Below are experts of layer 4 (counted from 0) of a mixture-of-experts language model. Rows are named router (the router's row for the expert) and show model dimensions 0-191. Each number is 500 + 25 x the weight over its row's rms, rounded and kept within 0 to 999. Numbers have three digits each.
After each expert's rows: a language model's description of what the expert responds to; "gets" lists some tokens that make up at least twice as much of what it gets as of all text. This comes from a sample of Wikipedia text that the model never trained on. Tokens count by the router's weight.

# expert 63
router:484537488518490483510507471499503465502541482550497514514495471532444537514471511489481499467511487526497500510519512514515502495472511497511534488436501496496475499496478479439500497441491503487499479519491435471485487508509479488478473526490501478478471507510499473487538513467458457493474480520532508494486530532509508503532515503498496515497517519468527430520541494516483518519472511471474522435520496491483507516542511452555477547495494520535464475455519465516506521456539529521542496499476468460550517484499532459493520530517529532474506515511497474500484482491517498473
It responds to: Initial h and consonant clusters. Word-initial consonant onsets like h, sh, sp, r, th, often the h in names such as Deshmukh, Ohio, Borkhausen.
gets: "h", " h", " r", " sp", " H", "th"

# expert 28
router:530480518487501509524500498512461488461522485484478512517502543487486462500483484517471474481500474472486457461516513491523507508455534479520555495518530482495502486511463496518459503516507513502533546518482495478493498478499481524502509462530492468481481505492503524541562484453538536498509502517475481518488505472493499509515482501483450506508535492491454490494536513478506495490524536472454491514507489558481524503475508554488501520460499479479520490494547510529491495494496494489505498536478515472440568498574493509527509550478535467500539476525478472510483506510573487478
It responds to: Articles and prepositions with the. Function words the, in, of the, in the, to the, that, mostly in plain prose before a noun, as in median age in the city.
gets: " the", " in", " of the", " The", " in the", "The"

# expert 5
router:467506474543519499470507529499489494464495478519519494505489500499519503477493492536508468516513472492496521507519444498478503507519503485472511528538506499482554539521478514497478484505470519488499498474496512481501506492455549472460510465494495477456440491512507506512490481481529537481515527508478448482487513519498491517531507518490501443540516511513463482493518476531497471462536530531526467525500529497553471503500488482495514527465493482499511483547476515480476485474524486542504480493483480480475443541470488452496506406475488526537552515480490507500523532465487550524
It responds to: Short word-initial prefixes. Short lowercase opening pieces of longer words, such as re, pro, comp, tr, acc, and rom in aromatic or compromise.
gets: " re", " ch", " comp", " pro", " tr", " acc"

# expert 49
router:509503548466482487509507464488463487514494485537548518531489512505518489495494510543472529494524496470537482489548472510532552549515511536483516512534517504476500513497502519497500512465467513482463530537515488513516444527510514452498506492549507497504469482533500533542476529470497538526483477458440482504512483462513497471479514511509458521519529519485489467488493528509510522507530527472481528524514482478499508508510462488426497487544523511489497500497495524502506477537463496451492493520468471450476498489487452474516497508507527535498492516519473530551481463454488488482
It responds to: Commas and conjunctions. Commas, and, or, of, and & joining items in lists, names and noun phrases, such as Italian, Russian, and Serbian.
gets: ",", " and", " of", ", and", " or", "s,"

# expert 6
router:494500490526528530433494504471521502487503507541552499489505499477531503521477512521491485488482464488524499544503503507479490512471491494493474520509538519512469484532477449494484492498527499529510543485487521528490504510523497519497474518464484492517536549474519495458543519498547480475503557518468552517492532501465462503451518505450499499456461532483474464546490463517560503513480523506510437516511481520503547516512484456488543545503504493536512533503528471527497498512502509467490469520483511525521487507483444507508520469480475527494540490481510475531496470510492482510
It responds to: Mid-word stems. Word pieces inside longer words, usually after a short onset like f, st or inst, such as Ref-u-gee, f-u-els, inst, const.
gets: "u", "est", "ell", " st", " fl", "st"

# expert 45
router:505485492490496513497529507463483497517512473546511510434447526447489475459554508519499504496545510509531444500485524536500476495480500483507540435507503495484475516514465484510484490520505513512497490493511480466539497538482485531522501519572470493503500499454478525519511501492530554469510547503504494511511516553482489482488494529492498473486515496492479516460442499485509465550520500507456472534528555463528491504476512502497504505476501485479488454500530496480454507490466510473523443488526523525456507555490504470517487498548491496509488491490513491499524505480494481505
It responds to: Copulas and articles. Verbs is, was, were, are, had, has and articles a or an, especially after there, that or a subject noun in plain prose.
gets: " a", " was", " is", " an", " were", " are"

# expert 19
router:513478489493530524478504520480534514459479532523496550488478500500463543515518497530506497479475451514540479535522492489497483487510518457461498514483481481492508476497477465494511497465509534520469515479447537462538535541508550500468520482474464538511512502503511490499529499559522513503472508499487491504521500528501460519505501500498506483512460494478493497475511511441501517480478537503514480560490502490492510494493506473532521563503514547478514472533528535448454521530488522457461484527507485500513461488518492490459511513498492546482566510526501487496528516522557512507
It responds to: Word-initial fragments. Opening consonant-cluster pieces of words split by the tokenizer, such as sc in sciences, ch in chain, st, sh.
gets: " st", " sc", " Sh", " out", " St", " Sc"

# expert 41
router:466524483502514489473506492512565511478514469493454511506503508515528464490542472476494494460482492452461501518519496465496520526529469508498489480476515523537492532519515479475501487487456516506571504467494492516554532463511512493498523501519535504542485502473488482480453482512460496519479525430485495487474523504508515466473532470511529501474441522477516492488496503541483455521509500456438501510513483500503469510514535478506516496496482465488471514495532460517499472498534498486506519508504466516519532555510495549519489537534541491467522474524485538473501497499471523494
It responds to: Line breaks in lists. Line breaks ending table rows, infobox lines and bullet items, plus headers like See also and list markers such as Born and Genus.
gets: "\n", "\n\n", "- ", "==See also==", "- •", "| "

# expert 52
router:521511461465530481499491468533520478500485481475514518444529474499495513519492504479528468462500495518478498480549470544549502500488490494492465496507488493514502496482494544547501500516496494480493463523453467464478520499497485543517486506531488472502470478500463510482481530563446487519493490480503471507495488502533510475462504487478507512471497503474468463456526488470468448553471493483522508532530490515497512501502486547469491469488499478537507481495449483433519508466493474537484475488495470441530486484488513472504501498465516516479507511526469446513497559508507535501
It responds to: un and Am word starts. Word-start pieces like un, Am, Un, Olymp, techn, poss, as in unveiled, Olympics, plus odd letters in names like Massachusetts.
gets: ", ", " un", " ", "ach", " Am", " Un"

# expert 46
router:458552453494517499529497460521496502488545511510467470508523472491487506545444524484500491492507459528481499479452500562457541489502477535534451533564533482521521510493538518446513504487502479500473473480529508501517527503522515488496564487503467472555547480526516501489490510489524471531479496496499517478468457505474500492516516471490513515496519546529489474487518502533473509517454484542499506521506509516540500479509455458510472517521460467506499515501448509518522518498479506512516521514469514451496508465474517477490510504484495476495519528513515486476521477512488479485
It responds to: N and r pieces. Capital or lowercase N starting words (Normally, nation, nominated) and the r piece in Narrative, Nürnberg, Khrushchev.
gets: "r", " N", " n", "N", " | N", " pr"

# expert 43
router:494522511511529530467479484477499507475499520481461489497481469463536511533493499513516536509509511497469486485480464533482488504493579472498521499495513492486511519497525469516503529488484526488488546460511504462526513486491500520526514470553458508448519511460474429498476495473507501547515512486524504462489520508518485562477475526500515526498476491478449502462483532530502511445468494481510536497479453483493483524520544545499504503495537544534478490515467473546489482503487475537465481443556500497496508516525504521505504491477490483523478523510506485474501532505457528496
It responds to: Mid-word syllable pieces. Inner syllable pieces within longer words and names, such as os in Chromosome and Buenos, us in Massachusetts, duc in Producer.
gets: "us", "os", "is", "ens", "ot", "oc"

# expert 22
router:485523490521522522513500493519473543466545495485549495507512523476491522497521520501521520487509518486545552505494443493510488478532530477498444525493522506504489484498451533501518522530536496497487536434530508529484481482487546465440511486487501529474513535508516509483461481465529522515474523487452502494473514466498511527510499489483502513529467547514505563488500495480504541499481519476518519490488459536489501472486496539505514475537527445475457490497499536515533476501489483518516510482524511507558503477484514479493502534526530503469454495518465502523505460522526464530
It responds to: Name syllables el, Al, Mar. Name-building pieces such as el, ul, Al, Mar, Bar, ber, mostly in person, place and taxon names, like Hamel, Copelatus, Mariño.
gets: "el", "ul", " Al", "il", " Mar", "is"

# expert 2
router:467468515512475503521492483510548460495521516478513515500467495503496505544529487479509492503496539537511510481507489518509472462516498521466497499516485480536505501483483522537552507530467567518462510491436504526507478482491522517526504490542537508521508519515503473508489485533496546511519491429464545532508506480493511514509476526527485515526483504464485500496519472463515500496474537547513539558501532485526489495500471517544504522468529510478491496523531476524491503533476522546543523485511502497511460494488534512497514485511454528529507448507535501515461489522576515510
It responds to: Proper-name first pieces. Capitalized first word-pieces of place and person names, often after in, of, or table pipes, such as Br(istol), John, North, San.
gets: " St", " Br", " John", " Le", " Gr", " North"

# expert 25
router:530541542529512505451463506513507491498499531500565494556507489546488544469518500489518471504470485491558529494530508544512481507518507539530506506505499519491506517471521494519465490482471455458521498542493478535516528519488497509491493489499498499551475462492462477472519500504465535511512543501546515496470487485524490461535483492540473510519434508520519544502519514536514536560484528520562529511453510486485503497498459491479486495500507513483515480494484540514478464462469472531489481530499509491484493463494483549472526473483495507491490509515480473491482508489517481478
It responds to: Month names, d-/ist pieces. Month names before a day number in dates, the lone piece d starting words (division, done), and -ist pieces (district, philanthropist).
gets: " d", "ist", "ast", "th", "ph", " March "

# expert 23
router:500513505453498518485486509499515534462489477483553485537525488512522509528499533534477512488524499515512498511505473521519501517520464479536539480472497541456535535447499521511499517497538459453495519490552499517463505506480474457487501464486459534518476480483493466481514520464466443468501522506492470478482519495486571508505481493522514514480510508482494516538486529531464494496485497505470508505524485521535513502505553543498458515454529483466459490524499508509523496490499511514548475476501511532497500512479526500504504464483528492554540513485535452497542516446474497506
It responds to: C and p pieces. Lone c or p pieces, word-initial or inside names, such as Shakes+p+eare, Gry+p+osuchus, sup+p+ly, and c+itizens.
gets: " c", " p", "p", " P", " C", " cl"

# expert 47
router:503501553479468508541465480459517506468456494523491499461543472511477524500485520468485493466530548484430499496480470515475510526555501502490504490507494520508466496517517490509536557483480457500499473474498495524474510483465525494492502521522541542489439487470447544526545521482510512470502507477509490453524469523519441506521524489522511494518491472550522487477502494482494503520539520488512505465473529500509471522534493476514470529529500494540508475514513478512497538483467497505550498516489510480476487474456525496479495481483471511488501513500517475528533527517473537462
It responds to: Unspaced capital starts. Capital letters with no space before them, after line breaks, hyphens or Mc, such as P in Physical, McG+overn, and Mobridge-P+ollock.
gets: " g", "P", "M", "S", "B", "G"

# expert 26
router:504469487518481501507528496490466511524521549521477438557534493492530530459495510472475504485522511524464494516497524480535514492523486479507515515491504497456514485486487521506479523506524498492497505500508451496489538499476526488488447487485511550463515521490547507520519492478530511527485496554485529535485516454491511485458474488471496531465447493467548520554493519529517534516497483533493531474471520472518505466509484563483482523489491515460516504498476484478523457502503483493469520477564524495518496450484509560500471487495495506528453490484503529463534511511488503480
It responds to: Word-final pieces on, ter. Word-ending pieces on, ter, ony inside technical words and names, such as pist-on, ar-ter-ies, Pé-ter, plus closing quotes on song titles.
gets: "on", "\"", "ter", "ony", " name", "er"

# expert 54
router:487495523514478495540491520509473535476516495466517490457533497499482442495507465484475474540508518513494482511494499480469542491456513517509524533533514532520487500532512553513473528488516478485503496549479476497498517473470491491491528531529525496520498496504533551510504481432472493520510476548501499544522511500489478552528504486500469495500457483460459510525505453524532489510505533508498512474486474533497483479491486554479504502524480496485487479510466490530492498540502510466487467469538445449476501458478516496475472535489463520479484525489438503475472546512485531487
It responds to: Paragraph breaks and brackets. Paragraph breaks after infobox lines and opening punctuation like parentheses, dashes, quotes and LaTeX braces, such as before = Forbidden.
gets: "\n\n", " (", "–", " \"", "/", " | \""

# expert 58
router:526492486506471486496461520484490500526476470502484438469487479505464515496487490503519518505495544511493479467493516515501509502496545472455458451510490505503431496497430541486489486530512539481529512494443502516561458513482548491514472522512541476460525486496516470527509491517501531463509518488516452501507474521470528517530514474538523484510562473481507477446474549480481528509497464515483469509508487506473516485524476514500499487486495485510503496476513534518506519479553524471525475497485505453480474516533519509471486535510503513522510538488519498491474521529484475540
It responds to: Possessives and determiners. Possessive 's or bare apostrophe after names, and his, her, its, their, all, both, as in Pakistan's, Wells', her father.
gets: "'s", " his", " her", " their", " its", " all"

# expert 4
router:519507490501514497478474481490541452519500488487501490509504479478530471492468505501491513492451481518551491513465511477520539554487484495494565470512476497527473514470510500467526468502471501509494454484568496517506495490517459503499524531520530500515478465537522483506525476476485479502506501438524547546498497458474476490480496510484505457502498478508451463507501457547491476493462479465485506449505521510505504442491490446497492458513520516498486540550506492512506457489510521513451505509482525504525489496499519469524512478501497496547475514473521529471462494477478453522
It responds to: Single vowels in names. Lone vowel pieces inside foreign or unusual names and words, mostly a, i, o, e, as in Mik-o-łajczyk, Jalp-a-iguri, Ap-o-gee.
gets: "i", "a", "o", "e", "j", "u"

# expert 13
router:508514514487447495506491524465540500519542481473519540487504504516510482483507506512507498531502499523505565533508511507465523534480475465517543505528454466498503508506503533508473524552489538494503534544485494552485467495490488510457460510485506534499521513508500498511461488435510455495509517527498475498493460542479506512473518512485508509450556492512516482498481498486486484536465501512477517571483498445462512508495479505547522497520515510496516497531475484447511513498500482477477463491519527515511501457502469529475542517510487498504479521558494540462465476494498483461
It responds to: Pronouns and name endings. Subject pronouns and relative words starting clauses (he, she, they, which, who), plus final pieces of foreign surnames and places (Tolkien, Kirkcaldy).
gets: "y", "en", "z", " he", " He", " it"

# expert 7
router:542484531493476469499494495469411483523439510485497468506483516502510530484496493500498494516495494492501495458495540483508487488520512487486452441532493503475495519476522483467494532521472469508493483552497510459473494529493492512488511495452517490512502488519507464522473486504486563481507522502475515493515522505480496466483442482507503481481512491486489470433540485486538535465516500509543532541487480480472472489475512523465502515455454455495502471479486522534510458502502502504467535526476483487493484540528488467484480497542533492535521464493489497534506491467473537469
It responds to: Adjective-forming suffixes. Word-final suffix pieces forming adjectives and nouns in formal or technical prose, such as -ative, -ical, -ular, -ary, -able.
gets: "ical", "ial", "ative", "ary", "able", "ive"

# expert 16
router:524487484494551528527468527525472475462479475459522551483520527518510522507487509475471542509525525517502531536508512492513502525542516528512488540481542507475508491514467459493478526533506482459484526511508522473472543512503464514529513481509498481532505517508485506456467525502496504497529508482544492525485511513488507531516516489471546519468483460472497506532500570482515526477462495525506537478512473529492515539543493438538498527470494491488486538452493499487491495441485480526497493450469489482498532490491503504534517450519547511494498500507509501476481502481492442472
It responds to: at/it/as word pieces. Short pieces at, it, as, et inside words, plus word-start stems like ext, oper, exp, as in Despatches, Wildcatters, qualitative.
gets: "at", "it", "as", "re", "et", "t"

# expert 9
router:484508522532487504508555504482525527511502491496478498511499522496501518523475529511512483539485504467516483507464565541532505527486504518510526534492551477516513510513506521507516494498463489527507531515477533539510463475479480514504536461519509493485495558482478538531526516499534508537506472517478524514491464488505540462502518492470448510504492500503535490516510534474535505497508500495494522488469516546505520491488482522431518510431521510478499553553564558546503511507478493477481478494461502506518545514468499492499461452528484519492516495492517522508527508475473530467
It responds to: Prepositions after verbs. Prepositions and verb endings that link a verb to its object or complement, such as to, for, with, from, after, and -ed by.
gets: " to", "ing", " for", "ed", " by", " with"

# expert 30
router:510485496537506468511473509475454512501526511517500475521481489498500472498511464496478531487480453476439537445511502539475516513485456514461489528474555482486528498486486516538511468508514469489504494494480522544484488507473478478483510457480472495523481490526493503502528507522557538518509550485512480509502536470507529500485478512495480539515512476505535534530506497511507505515505499491552576451479463501521501475516488496503514479557515454494454484495497483536533527502501511500521478492500513487520469470493538518537496492507486568483468490548525463474488510522469534525
It responds to: Year digits. Leading digits of four-digit years and other long numbers, such as 1 in 1990, 89 in 1891, 2 in 2024.
gets: "1", "2", "9", "8", ",", "93"

# expert 40
router:517540472509472520547511514527528522493527476536469500486517461490516449536478490469511495492524490495518533507504511535491544466549521551497476486527487483536514506483453503519475488515504480473525495515542472470478468501495550503504478457517478493543481497510484487465460525475483457476461492485519509511470509456524526497507474477506477515486534514480545506502524498559463486508502520474507499502506511508488497493490492490505496461468460465508484574497533511514516533493546528523522493488517524490515497454508486468508538502520487531575477506491498503458536522503484514456
It responds to: Single l and n letters. Lone l or n pieces inside words and names, as in Svetlana, enlisted, Euclid, linker, often in tables with numbers.
gets: "l", "n", " l", "0", " en", "cl"

# expert 55
router:479507521517538494494512528495535450493550549524544468450480483481496513455479490497498515484482463490474560502457467514492516486509501501524475529505520486478487479484530521531472450498468478533489519485488515507468468526503465502475459503466490524451520526556564489517484524494515477481523502453513498511516538475522503461482485520503500507484504510481498494538521509515488479521499510505488499484509516518457490488488501495453496518531530544524492512520459454472483503452494482485465542512481530519515551548492478514487475498525501518546493461540520521486501478498506471458
It responds to: Foreign-name syllables. Syllable pieces like an, ar, in, am inside Asian, Middle Eastern and Slavic names and words, such as Istanbul, Qur'an, Samanmitr.
gets: "an", "in", "ar", "am", "or", "k"

# expert 38
router:448498501459541495507497510536469531492450510448496479509492493517508446543490502493548505518484504513471506482518530494540501516448503483500504485484477520511514477490518487546520485529512484513505503535493482517555525485510522508481514505501468482543537482555507515482552513513520515492504497475560485503468534528475507489486516506497523540504465532500483515522493529519458527503500478495495543475472538531499462536524491515550499499473499456470501449474511578454520512510542520494530481464517505480515531481508547520499480500471467511483484516480485506480479487498516469524
It responds to: Pipes before numbers. Pipe-plus-space or semicolon separators in numeric tables, usually between numbers in vote counts, sports stats, and measurements.
gets: " | ", "| ", "; ", ") | ", " |  | ", ": "

# expert 35
router:458493556481510483501514484509526488463502486535499496468484493536485479501517511515465528475553463479494484476540529499511501500515492508459560496493491495507474496493495527484530532463489538469544522514514516534518516508514510474531474541499507526494523475491479504558537495509483513506489495452513505452518520476485480517512514481516512537523485494546495496484482433477500494497478533491506529546512518526497520523483438515492504476525481507462485521479505507452477539556459497485512514559488462516490531491494492495481518466515515524554478455469516545491487491512534512544
It responds to: Capital initials of names. Space-led capital letters starting proper names, often people or places in lists, such as B+atesville, T+odd, and G+onzález.
gets: " B", " M", " R", " D", " C", " T"

# expert 42
router:508524454526481499555488461523522524534497495472471517502509502496516447501493519526517501504522481488520484505481501511535553475521535506496523521465515513487534515500431528482474459512528511470505498449535474523491463478495474469475547476517496495460502502477552530536496524540456447528456461523527489537475504508484481502484547479529495536542538502516509513526519473504484477505483488490517490499483511473518480514528431468458478490484506527545478525515491491491498463519513547520518455498493486500485460531480498500498500478470497484490516529505509515475523511474534484490
It responds to: S and W pieces. S and w starting words or syllables, including after prefixes, such as un-s-ubstantiated, sections, wooden, Segunda.
gets: "s", " s", " w", "w", " se", "es"

# expert 10
router:519515486510525501486519463529453535502482497483479513502511498474522505476470509499527537538499466506534488508530497504506515485520503507515463526537470488522489454477522494477513482529517489526497466529532522544471505499481533533501482489461528494466461542501493535508479543513434496561499483487558496516484507518541530496449495523505498537522533520450514492517513493535464476526503470509487500509494487533554505504540514472474488471503481462481505528502502511567505515504543495540512515480463534513470504551514488451496492507506523488476538482491518534539513505512515496546
It responds to: al/ol/ir word pieces. Mid-word pieces like al, ol, ir, ric, ign inside names and words, such as Lucal, Toffoli, shirt, lyrics, foreign.
gets: "al", "ol", "ir", "le", "ric", "ign"

# expert 62
router:527500497493503504520555526471562491529490516475518496514508519522470484470531513532465474507517525480497511498532501464474452455510470512537517451557524509465535486534493453481462496511509544523472498492513504526552488475531454486518530488507457482524495510494500506468468505498489514459491476526489477468473494514471492448502474481484471515482518461482504529510535525475519509498523498489447512499544523475463544479495501522515520496499491495504497503486488471514503518511508494506503530465528527504528434490519424485490488524499477482486466501465508522467448522501506517475
It responds to: Time and country nouns. Time words ending phrases like that time, later, then, year, and major places like New York, London, Germany, Moscow.
gets: " time", " year", " then", " later", " United States", " New York"